{
  "router_score": "sigmoid",
  "norm": "layernorm",
  "norm_eps": 1e-06,
  "tie_embeddings": "early",
  "beta2": 0.98,
  "seq_len": 256
}
Below are experts of layer 4 (counted from 0) of a mixture-of-experts language model. Rows are named up (a neuron's input weights, with its number) and show model dimensions 0-95. Each number is 128 + 32 x the weight over its row's rms, rounded and kept within 0 to 255. Numbers have three digits each.
Before each expert's rows: "comes after" lists some tokens at least twice as common just before its tokens as in all text. This comes from a sample of Wikipedia text that the model never trained on. Tokens count by the router's weight.

# expert 27
comes after: " |", "|", ";", " in", ",", ":"
up17:099171118082090101141149101124130137099146159189147148138125168099108191146103056161119122076119109091116119122152131133134131172119155105111112189158099137103081110134134061050124061155115200160079111124124181152134136123157147165096113124070166115110097142100130191153112143192141176119
up18:147126125071096086065104136191092133078055141120143122134137103134136158177077108139137159149142109132127098128123100102101125169123119086099130144133137176152142098157128137131145160040123136152098145148169141075126188115090111132105146137125075132153105170115091135186153091125204183041
up19:125137145144123099119109082136101116082112168120100133138148108196162136180188123117145171120066119133152083131130125146097208107128132126100090135173083084103079099184160167159162120094112140103158094155022149141092114117122141158100188157157144167167120168151100152131099089070126134128
up20:127133122117124088103123149073210118151105142158128118145098118123155181179149160141078138153198111139149094120120146140124155168096110187136141194140126122141025168154116099137164125123000141113106101116106157107120100158120108071131128147137089170149138141102110155126148117154102175118
up21:120155108136164149070155104154181135132107136126139125126118111177219142048132148114090145090071112088123129099146151105167091141127148111171092152118083103136121072084122119129174092130129105127146127142111118244148125162206108136153127130153103085145120145099078129158109117176074159143
up22:105099126112088078141149112133149101147145125159145133121114123125163085176121163189135143133155132122146086099103171111191179070169081136138142190096140166115154135080148080132114104121053107153098113103113173123140141118118112205123073115165153133193140159094027122076132107115133099116
up23:108095146114137120135157105093126105092187107158095132137155102137077162190124067110121167144184113022132130117166114049160161095099116151148144096156098122128103189090134153129137140167119120131150070139121167112165095168080206146132182148129121106139176132149125108144080148096120173128
up24:065134131119136102139138146134176121155104167136131085126138143083158151113152128134075145092097162120152089143133120068178132062117156171168134159167118070079100089080110126115137081152203117149136119102112063121157086154137167074110189140064139138113134140098103185089151132151057114127
up25:070139143124103089122116106106176042109139091128143118137148138168125072126130176131059151184124115116134146136128121131109121139142071169168112091164177145130109108127133139124146213073118136156136191123130186116104145119114113036169137111107084157135109131055144145153145106186103090094
up26:119082127062149132092107110131143112105130141186013140084091140142102156104168132135062147129161154125127113110107166141115096157137081144159116129097127120134109147153140068145198151142135134081123067162154158132150150130119101121155076124049141108106121214130111170136107108196136151134

# expert 0
comes after: " ", "|", " (", " p", " M", " c"
up25:122093147092109150081173099068161146179124117146152139127152113124153152067116103153113152146123082157133098110093169155158104105126170154175071138109184127126151117069196134086150187139120118167126087128078084152120196089099133145114129128155120081097083118047139138184099184110118140132
up26:124141146130157195176156155135132164085180109130138199091123113152100139152155146128064153111155123124167107143147131060142095130104122093124078071119082148163089110046125143121108080058171070182110139090158116128098103139116147138118144130127101121128147102156077180085134191125174154122
up27:152119165120104149148103096105116120060111110143117147110109158157142131143150077112098100119184096108108122102145164168166161189116088107116077160167168177138134116090073129124111101070089051094160147171102136176146163162114161141170161159121125158112138176048068158140157133140187148122
up28:164110176136130158111137118128157101057139162104084170103139172108170079125122121150079137115076158205080163125179107139153137097105119200076104128088140077135106100122157099134168141127113189147085083110077175128155107090120115093109110129130154095145187126141109127127112181129060172147
up29:099093123087198149117141129111129124127151212109133135159168131161156131037043147124102157157126143145179103096108126077118153116095138121181143174132081117122094093141142137141154129189124122087098069131131184126124096036166111078135122134162157125164142150083087146148132136103121116101
up30:117110164157071085115126128091139118115139139186111138125169079149098133119170119154144157139174101076101081131143165089117140181126084165155135163136215128104105177138142133125137043115086180131131110096101094073092145066155093111092146117098175082092126143157135154162094147152093180097
up31:111145126138133131147117138135147126115117144125218098114099073118091098083165127121117114196140101086111141094139206126148130135147117144170079156168085168119085119097074085141185099079160083127129071171153103101128130160169148163129163188079112156129172151076121064102106089123143162125
up32:127154158139143091123107114094175130083107157115116170163156205077140075140179136140094149126056072137105116129099177137142095112100144117099131152123190146125111167093106101099206132174104141152106113106143122083154200174140150133162120162099152185126127162109148086081169184139120113087
up33:067118160130124150124092153152129122128141126067111155092170138042093061155135065115128161113151138103103107200127203110092103090153093144177141190129166071105080166118127152094122093121175121151088099172094087121085112137153159155094164138149135135148173110125159097119090160123135155116
up34:105188168128115182136174156166146139071116079150169154090094094113167126066115105067096115089112119123120113119120166139124146133162143106096072113159091115146131102086081086173158114100130155139068171118084109116099170107113164122160135082127110137130227152105154178131121092144155183103

# expert 5
comes after: " ", "1", "2", "0", "9", "–"
up25:130133155146136155106137059154126074131145111202129116176130227126109121070117079150139129127123199129094131117121116095144181084153141115196160126167182097147131135106089105102110072119167095096093054147186110066146152139128077113126141120096126141089110154146145118175151147138144121124
up26:150101132103097111145143082094120122115144140181134135154103146042133220133196138068168128124148107141169137142120115167114121090147091075116112156118154179172101174064117145145075089110099062075148074164103120137109126114158108208109099124103132143112118162141102140151085121138148133168
up27:200122142101142172155105052148187081149101126134164119081124136150138147161150102113186132107209062208120129161114132099114121099135090160092133139123111120093153110138107101155109147153119121138050120151087130117113149103145150142159104119141131100126104149125054134107068136166210098163
up28:138139093113121137108159188054155201083172145147113130099137150138215101142094160085121139111108141126169091134126123155140096179135102134183100128143128176213079121160146155113081122054135148098132136146071128109186126166091091163145070114067102109157125144127099137125109130153125124119
up29:158149081099128099114172083126177155099101157101115077137132067206127108101111133149113109134070084157125139162142181139103076103113113099147137164166138132165147021116126124073107172106148105087124207163158166099135142119165165134152147154143130138135102114150074143109131101138115059141
up30:187097143206124129121148123154145113126105156074113115171144167162124164087152122120109141116163165130141107116153116055183136133110104098135119106220162096144073129088074135126206093089221116149156142074121088111149157143122063149125153124139139120114152134165142124078148144107090124150
up31:168110117108140169129167117086124160104128118119159160074196131125116212159149129088220161122168089109116120115141102134171076141172095120146129083106090157106097181175085148147073140086121156112137110093122096106121123151132084132145112117099117108135187152123177124137069138144217127108
up32:136142112119138134143118160087130143139118146120182140077146136115143132000167153140173175139147097156127154138121139159142140108084114129115080092131131106134128067059095157080127131130129126160031129100177086219104136130113131147158113144111134133090072164109127120164145161095177152138
up33:111113101113143107127104153071167135149123127114138137100089155123084222113191119102161148117130136195137162172120095217107147080068124157092104102123115130142153154127111137130088124128126068105102134142231168186114121138139108127130044141144153130129116095120111122130100152098195110123
up34:084157117187129126164133062165212100083169163119125131090111206089140156133138127154117151122082161083188114126103104168135169114103106113133125134113154101153117128107119081160063112126166003125090114139144166153118151108149121116090115112135179136137097160134120128165097109122123106169

# expert 20
comes after: ")", "\n", "3", "4", "6", "5"
up18:116094126166115070132140117091153118128100169161201136155147163090171134118150142154116133161110088155095047130132160077125163161059176143193072130110178076129093063146097172120167113162128132127074090102118126142122172103153150138171146082123142118071123092072146135138135098164131115133
up19:145124194119129100162108164089111127136097165142101121149171181119150098109118142176137111180111147071133078142146175095129079137134121138136137141159183138168134142047119147127178150179129104059185110166066123108195152172134088130106082138095113092074174083120104112116131163094111149149
up20:108141157079086092132120128133095113118098161156159144126148088126142092111133138075111105186121125073132095045100126175115175137086120072155139168110063134146130190102202106130140138161155142062148180137087136114166150151147093090106134177123139115177141130142146218138089150104157152144
up21:111055150071105110083155140161136138071157103142139180153132111081117078150142138094095120129131139158113148093139161175172156170128162118153095122143081067197167105124173102134096066103191176181134093134143142154061087121105110114202171132137128171137137133122071129141114125124112119139
up22:089088119037115106148125091111195111136081107186079163152056118107147142178142119143075140093115121155183132129117128123156107163158133174126138106124123146132108093152193118125107062077156137165115136120110158176075164080102087154106108138155173148156094136071162170165156113108148122116
up23:128111169086093219108106169167097153122173142083111123117131078125190115107109144143147129120170144110185149152111173126117147141151095119138073122107164078144155138105118120109117079119133126119140102173141153164095160129136142096182101146151079033209125099067093133169097165095120160133
up24:080075136119169149115113154177131162154135133189192195126092090140116158153075082123098171173151113201140147151107069180123121092094156136121114117078122113151181081113121142112123106123138113088066106141138081132086103135146136106120095126115135097132143143072151160142043163140175133089
up25:169150170074111128064145135096128101101118172180139115148093158162053093152124099151078100157186162152096175132151190095144122204108138135162117130117097131147092152183129142128160117149157132083178095115106099158098087083142150047121106094123138188146115143137103105185122132140120129092
up26:127122148166125096078068052102197127142190112113113148098166111098149181150103160171116150108148122087115103108103119175134119140112096150123110121134132094154067102129119116132144096160187122165120095140168091138127125151142180084149128088151172159123083099091056158037142154161132176154
up27:109160140078142184139089108099125157103125147141091140079093147092171128145105080072118110072162109155126085068158147142098131154140104127131103147100191147182082177110129148130148125130101107108134081169122165174094185123123114155126100105083067157157137117046159133161099116148149126215

# expert 28
comes after: " of", ",", " in", ".", "'", " as"
up11:086135120107074118129085110100159138137154132159170198134135135040172115090153115081106137123179142131149119081159193163112133122063153103121114199109150137123083122164119129120117141094128141225102123138127128112113144138100097120172122123073081138116154093143139139127121184220118095160
up12:131156115155193111154092223106142119095123113139169185173120186104150132092123112163151137106121140109109132137148159137120131129135113093128080101133158139173165082138129162062128159112136126148118114091114088162124168140105102154076049107119105201136113174146165139060096162167089199121
up13:168053115114115124171107130148126151099091164135104139132066081127219126121178128146124142169150136089154087140101135145083132160086094176123112182042111083116089109116131125116178104137165166146062108127101190135109147114147168131116171108153115118166121091114135159142148094184162100174
up14:100171133130141131132120181105128072122142091087177120167144156075156144127111146143053142117139106136164113164114137133150127096145053105125121143170154144137117101133128128122148062132124134159086107215099113138151188172174138125129113149135153087196154124112081110087112180079153185043
up15:164078125061111138159114154164128158080133152121117104147121102102167139148152143070062136143114138164160122069173178098066145126137090104131108136158100128094154128100143101160171159161179109167167127122062129136079169146051178159113136173136083125073152120134142083147127123192092139106
up16:136131128100117149142120145122143159179101176206147115123140127090157205107191122149118158139143107157155100160146137126159093122053103127140126107184093060139095148136080066148144051118160136157096091157110157122110154179138128096160126137092125165166092105096068053098137140129152130092
up17:124133145113163052147088153109178134144134097116093097135100170070198112140132107125131140101159162120153151126144143120177123072120040132165135116117176060155142084143161119113123133077074154091132149137140148160170146047092162106109145132124151143172129123117129198144090103096133199099
up18:162098175084085166105135157199141139087135119101098091125078075105162136174159125127093143081098174154122111130083178166148139117138100206158130136131114191132098145072122161106144116118149145113105125112116097138140106154103120099168097101108155092174108168084139112169123149166083187042
up19:134153105052103132036116141043125105143147139132103119088136119142123173112123116119114106115162108141142176132173174138131075179155162156111147155127113168139119119166113122103079097155090099162137075149097083180097109121167119168188109089125113120161121207087180126142203133126127151140
up20:118122116121138097095142126089161062170156062127170152121165099147135146092132135088149137093107116131202164128117147150144090087113111126142096148146143091109067126128115124081164075136167118189141167095057196068074152129134099172104132158099153158166092176096169130139125169164102123079

# expert 6
comes after: " |", ";", "–", " H", " h", " January"
up20:071110151069117143094094088184123109125113133128140132125133176113147160134123100126113145131125137157157186131080126171114167168120115148106145173091212165091109136029130137109197152082161094126145144125120112060137133152125150079100145128105062171102100128096133198107129146130121192138
up21:081115127112095088117100093126115145135141128121123115123176109106157124134096121129079151215116079098144143149105165085107163129154111141210143212129104110121097132078189123137146134130126185134135136103105128221090185065129158196107162109098119116086173122067113110156100132129106147117
up22:162092149139118130134059134137135131132097165197132166067105164105155082125121154098090160176120189089126155146116131098138099142141133128112116126088174142092058052094136133097123149121148067177143097221125136049133100156158132164123141155105090128119119157124081109130135117102178086158
up23:128099154104086094144136105131150131140136123092068100098154152159112113163091115163052128161118083074152083124160093095181125126155089128138134188132162078105057070130130145154170127187116165171130109147058104134150221109180145154133092102122108122121149157094124141120121120102156163081
up24:113173136115153124097159109138122085140100188172136127092085083091221149090115127132141128126103110111157132145173117091141107098132097123190100129126140108097093177099118131151152094084095113157091071168113107081119148113109182173167152147099070149176129116077123192100149119128131224139
up25:118104139123102134160153180090200084116199121113140132137131104132177159128172113182125120078086092133174080128141127075136204098152144106174133131108113119149055101136118137073157064170130156138136171093094072101099113099086152123138094134099120078128194102115147109145140152172141090126
up26:150094159107097109140134127121151127134131154144176136126130100132206046147103123089083128180163139164099132137135139132131117093100135145164123142088174043195174175020139077122113063109108091107103145145122149103182114111146092125174121091120109128161127128137146124138080145149125183098
up27:148053158091137124091158147156107130126125152211097150118110065117176185133142141099098122200101134087143151139065174176169127147110139057145120145091150107156157096101176156104154091159193124133128103113095122118150138097173120147095160129099119110176114133080086076166115125094158150145
up28:125131127127138138129118158054149105110147172035149148145106064124122131116110089147148126074087114126170060133171171043126150167080097132168149130160146150153121159073156157123106108159140076134088088129119159151071167097170131134106156152109149095176168106111131151094131108151185171114
up29:128097134101111139079075117090154121122132181102159188089150135158112147179087154138128116149104022149118127185149084099096127090124127145148106154149172043108167111147152111094132149157163151149097103210094175108125154128126142108080120114126150105128122114085102106181179116126178158091

# expert 1
comes after: " of", "'", " in", " the", "|", " for"
up11:182060137149107123089151059175120128201110193116068098142119123156139121150153075145121121112129138124160099112126141105137127064034095191118084144132168115151101108069115150156105204120177173109121146134114136158119110086093135139120167137132126157140151162130120110076095114096127174152
up12:123043144095121081125106053148190131185137116193105098146124075135136150102059118144111129125103067144120154112228116108101137130144072207149129133166152121092103126118153087116144164173188155120076130116110136108164129075145138146088119172161149138123141133135117154155118142129157127127
up13:166158188132125149091128122169165045050117166111100164094113103103146152141121129160120149117142123152151079064134098192126106108173082123144109132118115114136167141177091067078143118050144113136179108119123046139141164117111108097145076138100153089171137136163123150146121106175118095140
up14:105116173143130131111129122138071094116144112155085102093056110138137065134151085085104170103128134116143173131147153153083151201081062180169049184146134131108103104165155079099197126129130151118128137126147156204130143148123111088151124103136155146167108147179140103082114183148113132122
up15:087166138188131128121146119109123149081109123173169136134110155122105087136120097184128103154050041134094168105204157167144129078092134126133105119178202146125182128126103097099141127089103139132133196152076115115135125136125116123070116130156076193101160110126071111130101139174148121132
up16:153175180125130130103119130156127135107121146141103104084176147144153095099150117142131114121120090090141113143138124093101141141131100192108140128090204155188140111062133114127142139150130105127106100126156090120087208119101188165139150032111090103171109096047168150145075085127194145112
up17:166138107118136111148097121117144124085159136160122167142185147084183175192173119085116117081137093068152106160145132164101064049126119151106099120144100096132091081151122168166092118171146098128090089137111146148097096147106143141130114118070160135103140155149036157180165136079100149152
up18:088173184147146086089109113142120183104102193115127048155127149067109193146086123130116113142126072142130132151114171184117145142132154103106144147128026144174140097068130131126112086184152142140081156113113146154134082115124117129125133125133114086150100134131091129125141112191074193104
up19:157145136138151153152129172139127167131096147129143096147192105148137097132132128075121206084094094058140063096131144095169134111134065104138116190116091106141113120078142128171132130141187071126088121144137163128072219131140112149183096106105115108165089130118140126127104197146076117142
up20:085128145109135127120125144104142069074132158100101113171105110147178092147160100123160145095110163155183160073125162122101144096115118132142144097133170103167183138141130024168134085118075119119152100108095072107068167129128091059155148142164113148140079114077102134168175157111184138120

# expert 14
comes after: ".", " |", ")", " =", ").", "=="
up11:123099228078167162147117168148158124116110108112163132147103142139147158157077123130145114115146131100103182095144089117154111147121138120095096121156127089126143143114166056150110199158139099144066129145061127146079136135151089070077087092143137137123135212133162196111094125117069110139
up12:122039115115131121117142150145144103154136164138129113172149132094086145094118085192086097184122061148190092114141132117093084077112111225136062130150144123208149144096144083120123135152183125141052165149112113139126144091097121112105091136115143106176121133147136102174125142098150139117
up13:122151135180126113139107126088144090146126133141165140129182130096182165089060151058073145099098113143151106123198137113177106142061153175133076187121081110145075120153089116142104117143103155144110173116148087063130138120109118087132161176093151093102183132100086182139095122171133148133
up14:057083104106112121139117118100117184130138103118127155183093067085106113129176119178048178153173117118132066059127141142182114126083083138134136120139170149127131135116148130177103137160152142132134171137139191142121163108139135121170121125175115146157142136096209118088116110198155149074
up15:083152129066094102167144090099155068113051153203097151141083105121098102137175130123082144065155127154157091136140123144102106119144143201155147115105177176105066074103111114105182119093081156125125162138102169109169131100108116170169122128156175157125137169112098138160132137105168136115
up16:134116105138144157139070147195112143112145162177167095118141081153101098113132124147101204096130134109131111089171188093094188112104079070132106098141115075157125147134193125149182119117148066164150077134140142156124155086148129137163103170087134074127116103153079090118174172153136098177
up17:135136158030078115121102172161110088114120118136115155119103172107176114106102087087090122136072108196162187139118122169121173171146129102123159144195130080177139170117122111146108136098133119120105115127100100177164152162138107146125124127137033113127155069120062147099151107142133169091
up18:123144160156131079096127108179142141117143140137116114077134127108077121157153078077140166164166125141142073153111109096168162121110157185150149109174180098154079157125090128097224076139194116169110078087102143092137090105155128137112091121086176179145121067106114108105167159125094137112
up19:132133136150094155126075122138199181130158136153161155132115124080142122116127137123109170097101098108139075155152110055145114119143102076144153173147199148144171149063153122110133137120092192121099101086102120121151089120070132138161156154187131060108131112173077128097096172145097160202
up20:169133151130174136118147112106110185127177132115124179148226101082123136153132112091073151134111131064102144165151120154132114110123099147149094138096144032101013101116167145105143117145113169132108141163132150089153150121222173125138112124090104145122169141104112124104130152107143103132

# expert 15
comes after: " the", " and", " a", " to", " of", " was"
up11:109147120147108131140113123083120092131174184146151122100080174153116143113181135146139109159125118153142127121145106133162179137094155124150124194162148100109082099089174070054121171154105208165140183120129136143102101131185110035181091109147079150088101124122149094143101126092139174101
up12:147117132160092136118136137073173136104126185084166198117150147092083139146125086123122120104108097139191114120102140137112183095142175101156119113132107135189140128062116099068186147113128182158117056084079155156157146123162101153090110143105146163115123108142129183175083064112121114075
up13:133148110112182120090117143121183152086135168149087142118110108127156111117084078126121157071115085158154153220190167176164136172127155152150090165077157109078135137124138100131112135109157112164106197127127079103110155117137104089148143070171062170125095107131093135157080177120103158113
up14:107085146101135123104171091146104111120080142179088110166183149157033169117098194085143159109122157190147131126146143111104101133087146118187117121116149107149083125159080105110209144143108169133141082149128132145108100078200132112171073100151145156112158090116105103172147152136162120138
up15:071176158123105158123115137156165195131133097138150155086100132125098124144140129179142111124184113107079146107166153156114075097093113102164133135142176155174141097099132145089102122099178090140118132091145081125114104138098082104115079110092218091183168158070163133058102125183102138148
up16:124155102104088116123070144105143173086127196110152194100122133128088155107171180131120113128082136172163109155154177158100166167128081164095104151149087102134218142092121052132112132144169116132096121166130126106138151126134108111138180058111140148105160131043144121154096172102137103107
up17:149160123074145107171082175099116093124123116081152174114167127090085101083141074125126115136168067124138163167125154144245140126122141120175129144154192117155072151183135080136180106082119106083099143134139097102116140171124144159128122174099125086086135154133098156180116125114104168126
up18:121156118153142182117094174099116147062121141074114132150092160147125120145179101139116120170124090145173137112078111152171230098173130124148123131086145105123142133086110098151074103147115136110092153186127083112109172069134136074138127123123179159153094173111044139137082183140111160152
up19:130083121136120141110134070082143096097097151134092184156130133120146065125101079135138126172178149126124101086068155141110172133067180190124098141129121092171120121118104147124117165142063132178185086158118139157102123134088192135217126098103132149156158162169170155116144119108079132089
up20:088142157083086103167114133103132144089142158186162151103073135132100157196106066158140140163099125130174099124088156147163148190141142152136079148096110109081166120103067091118096138140156100117127052126132149121123147112133131109144165153146090131172137081066178160057076108158175126115

# expert 26
comes after: "\n", " =", "|", "==", "===", " N"
up26:116147138092153100100082166074215130095105139092129149148111135142133112172174130182154165159141081148116096135125097103107158136141079143139137245132162155120118137108162143121103191141118109141168166104104140035124131175129120103123149141149089158118147173113091077067121155094112140108
up27:093141111136140117109099134074151127159120161132051150152140094115154139164154145100089152150138104143122115135087196165137120099116117139132095170176125156147124003117138166134145079125140093150066074154096148141103132146163155147118115106137076147131099104181150128148128201106040102152
up28:117086199096164087180108144114100143140043140124124131192105118125100113121103161108122115128131142137141145152127115151089127153048128199130141206151147115136141094092123043123180136133178108126157081130138135105107148092152172106062183147051084148118116097146142145126148130102150139126
up29:126126136127114109050108080108096089084207168169092171076172153163171107140102092116084140090137131142095061137098190116102142144104128165110121149113147112177131058129161151103157088136178073108136154157064133119170162099151086137122129172157128112146146115131134109193161111159110134134
up30:075167129186090111127109202103115124163111132157115178081131115118175075149154144131062154110149088068153128118153133093110163113135128164148143193101124092121144188137175143153089108045079121135124175106089141085127113111102130150111173176123131115104149112139109102130146090135160210172
up31:115156183186157140115099122152151151096118110119110116079098146145142093095151125076134116092131154119161126133136117131116076118074129153135122082199086129108094110075177156059125173057119149126108087158087161083081137152132098142167164112054136143137142165138126168161080163146180196138
up32:141118186100139178174082067117158109096122135149082176127112100114162152217196129058123132055111125115106120117151116114081169108136158122185093123160166121114125160117140164120157162143093131132088083106134100153073196153126107128111131097135168129112110157164137152137116197095149087102
up33:139128169135058145127131115193154109082127130125159129109052178147156127124139129131101142094075156123153122176079139170109152110137132105142039171144108099125097074130163121152155127113070131109094094174087163149121094095131116168160056130136179076072133140153171142148121147139069150168
up34:130125150122116079082138163108133156076173171133180105051082151167089147148100084145137113152117117103139117130076204103108080121160110170149052133186176131144125100095172103114110078119148151148174149171149074101160164150124109140163124151139140159116148191127083124165135091095107134168
up35:158130114180126121148137146144117157146073150147083099108159128091143152179086153114124129144139130140106082165120222101142121127096145160120121147187140132175123084115137107080147075147176083139118100151064173139158166102164083084098058083135121066117172168115104081186139169146106138139

# expert 19
comes after: "\n", " ", " (", "–", " Sant", "n"
up25:142105144171133154140176171079149122142130134131177149084117195152151119121130126110123116104174111102121106114083129144143110150125111079184100115106163074176120035084160127123208115104162181124081092126147120145064138107114133063163114133175138134114127187063153153127105084113182127129
up26:197122153130155111146117155156123099166190149140089154154174082100121149142128122142152148150195136097131125140079130090124039126138110092196151095130090131187091147076131123106142062087159084126078079134099109083123153144127165053110145121107127160162154191111130131136105134124096168152
up27:160082132131136121158087121177158115050098137137138110103157127165143095095131171128102164061105113179132133191166134120161109152130137112100107100166124109154126142117207105131173182149119129123066121089129101189144109151133136128156068109141095092133124208110138150081080189151140153064
up28:085155152147105107119065121111152134145168124170128099141123142101135150098144081118113132131168116149149126129131193152141071213113186147173126093135066133139125041102120118126168074176179126132145113062153099152100141067135133098136151132062125110190159135121163146102100132139063140168
up29:155084136104132116054144121123161146104174095116115122090099178135154123122128136138110162145151143207133090110143093140159104125179158102093131165165098138169085140159142069127156118126122074211107071114126138110095159051162117128173119119158118148142097194117094188121149166111203153124
up30:079102140118145163104107130137112122101114089209157131116087132104137160084124153195112149154159152164141104111064133134149147156156080060141130176167192109166085076122152030116138136124100119172141075134134094155076139135164171118092190146150150128117125110091118145127084099156095150143
up31:137124192149123164158101098101134147065117119139091083084111132116185136117166083143114110171052146127143116150133137107117141122105078126203128140104065086184135150090106074123106156151174135149168178121085117159149112149120125174124133056085166145110176118126166123211105150108117165145
up32:088107149150129086160136151116162078143170084137099138164083118129169076122156144109101151070136095180077117184134165128109096057121113107139136091145159071179091180079124093128132080131147151128103061093121160152174184147108111160132158179148139131192124142098175147124107162135108120081
up33:118101159117069079128063135143107161140132177146125155110187110117106077115163142053069153095113121121084076120130154121144120107193071117195101144112186120135121177117137117093134143105162130136106182132129142157170144129138115168104126176156148144153121098124088126141107190217125131067
up34:055159156072130138167140095131188148116126110146154126135157172103054095101105132114123153154124089163107115106126132126189130113109123198132084087183152124130127060097139167061128094110177151197106128133143150210113159089118122105119137110056082147115137141100123096093159111147118098120

# expert 12
comes after: " |", ":", ";", " R", " m", " L"
up20:087160126115133145201078116123111146129122156129156147070116137110150077101158107159120151174109018142118167131117155174153150096152100087154120121125134088110067134154138121069090063164139147140096093191123149121135140117217151100131092172089107141122171126103185164151149144143115126149
up21:121068192170145096141078141120145130113117179210145146147088163148181075146147080158119139080123143155137160111104141186158081141114104150157163096137195155087163105091123148106130163113144195152101086149126120125132124123118090062151162102062088129109168142132091119144119139089125089084
up22:129115140083119128155100107146120073103087139148181172118144085107114150142129154115179123085101123133201128130065167148090148115147080184093131169132170118139093166122143112060116152077148166180149175157094095138107156154116094060098121094124060165107108127066070113169151112123148140100
up23:099194160072112150116131089137124118141174122141091120136100141102145214104165113078084159125153142168156122148123181142140121114125061158136102161126094074138068102136130134141142101130112098146174053132156083158103166173141200111141133112169101165119117145080156124109042135173139101139
up24:103101155200126115079152128116161115124148123078101153111138147088142073159113087176079153194168127121107151104124115164081105075113112132198139109159144076152128102163127115107188117147093151124151117214132132066072152145159158138139147143107101139094143124080068123198161151152142132104
up25:088152186087123163126149127085173141126145140158080108153168141123138160158151128120150149162074134106117111165129179098135146115135080130190142153117164136119077155073186148098101164090147172142174132091156109174133164079167144130088157096104102122141089073064112119074083167084113129059
up26:086125164147140147048133132150184096067153149123110108153121092136117104099187114094102135114135092155154197156159075128136105103138137076116113175155118094078111202109118086115171138158135073168100080148114153150128144096073146096158131085165102193134128133117119186128161107195118128120
up27:143146155153076119156113120173103081120122118129168151129146096140142154135196123130161158152071124068087128077108179156108157101105128094203143082136083124157106139092130120127160181112125111121154122098133105126111156102144150090149160094072115085133175133111103081200087123107217201118
up28:046175155065117109128108069167153122127121134137115129150077179044172148152110172141130171144097130108142130123106151106110126149165118121150115165117191170123118129102170104115156138127177093123163132131100183148038072094138163159134091117121160124100180092117132149132063184124131155112
up29:061102148141085124120150161142174129094106155134093153109120112104150126087165189172127166155168119110139169118106127111075173118112147185115096146191144052104177140072127124126133110140211158159177116128123112158149138154132132078135086074135057092113102115136141148117057144157160163123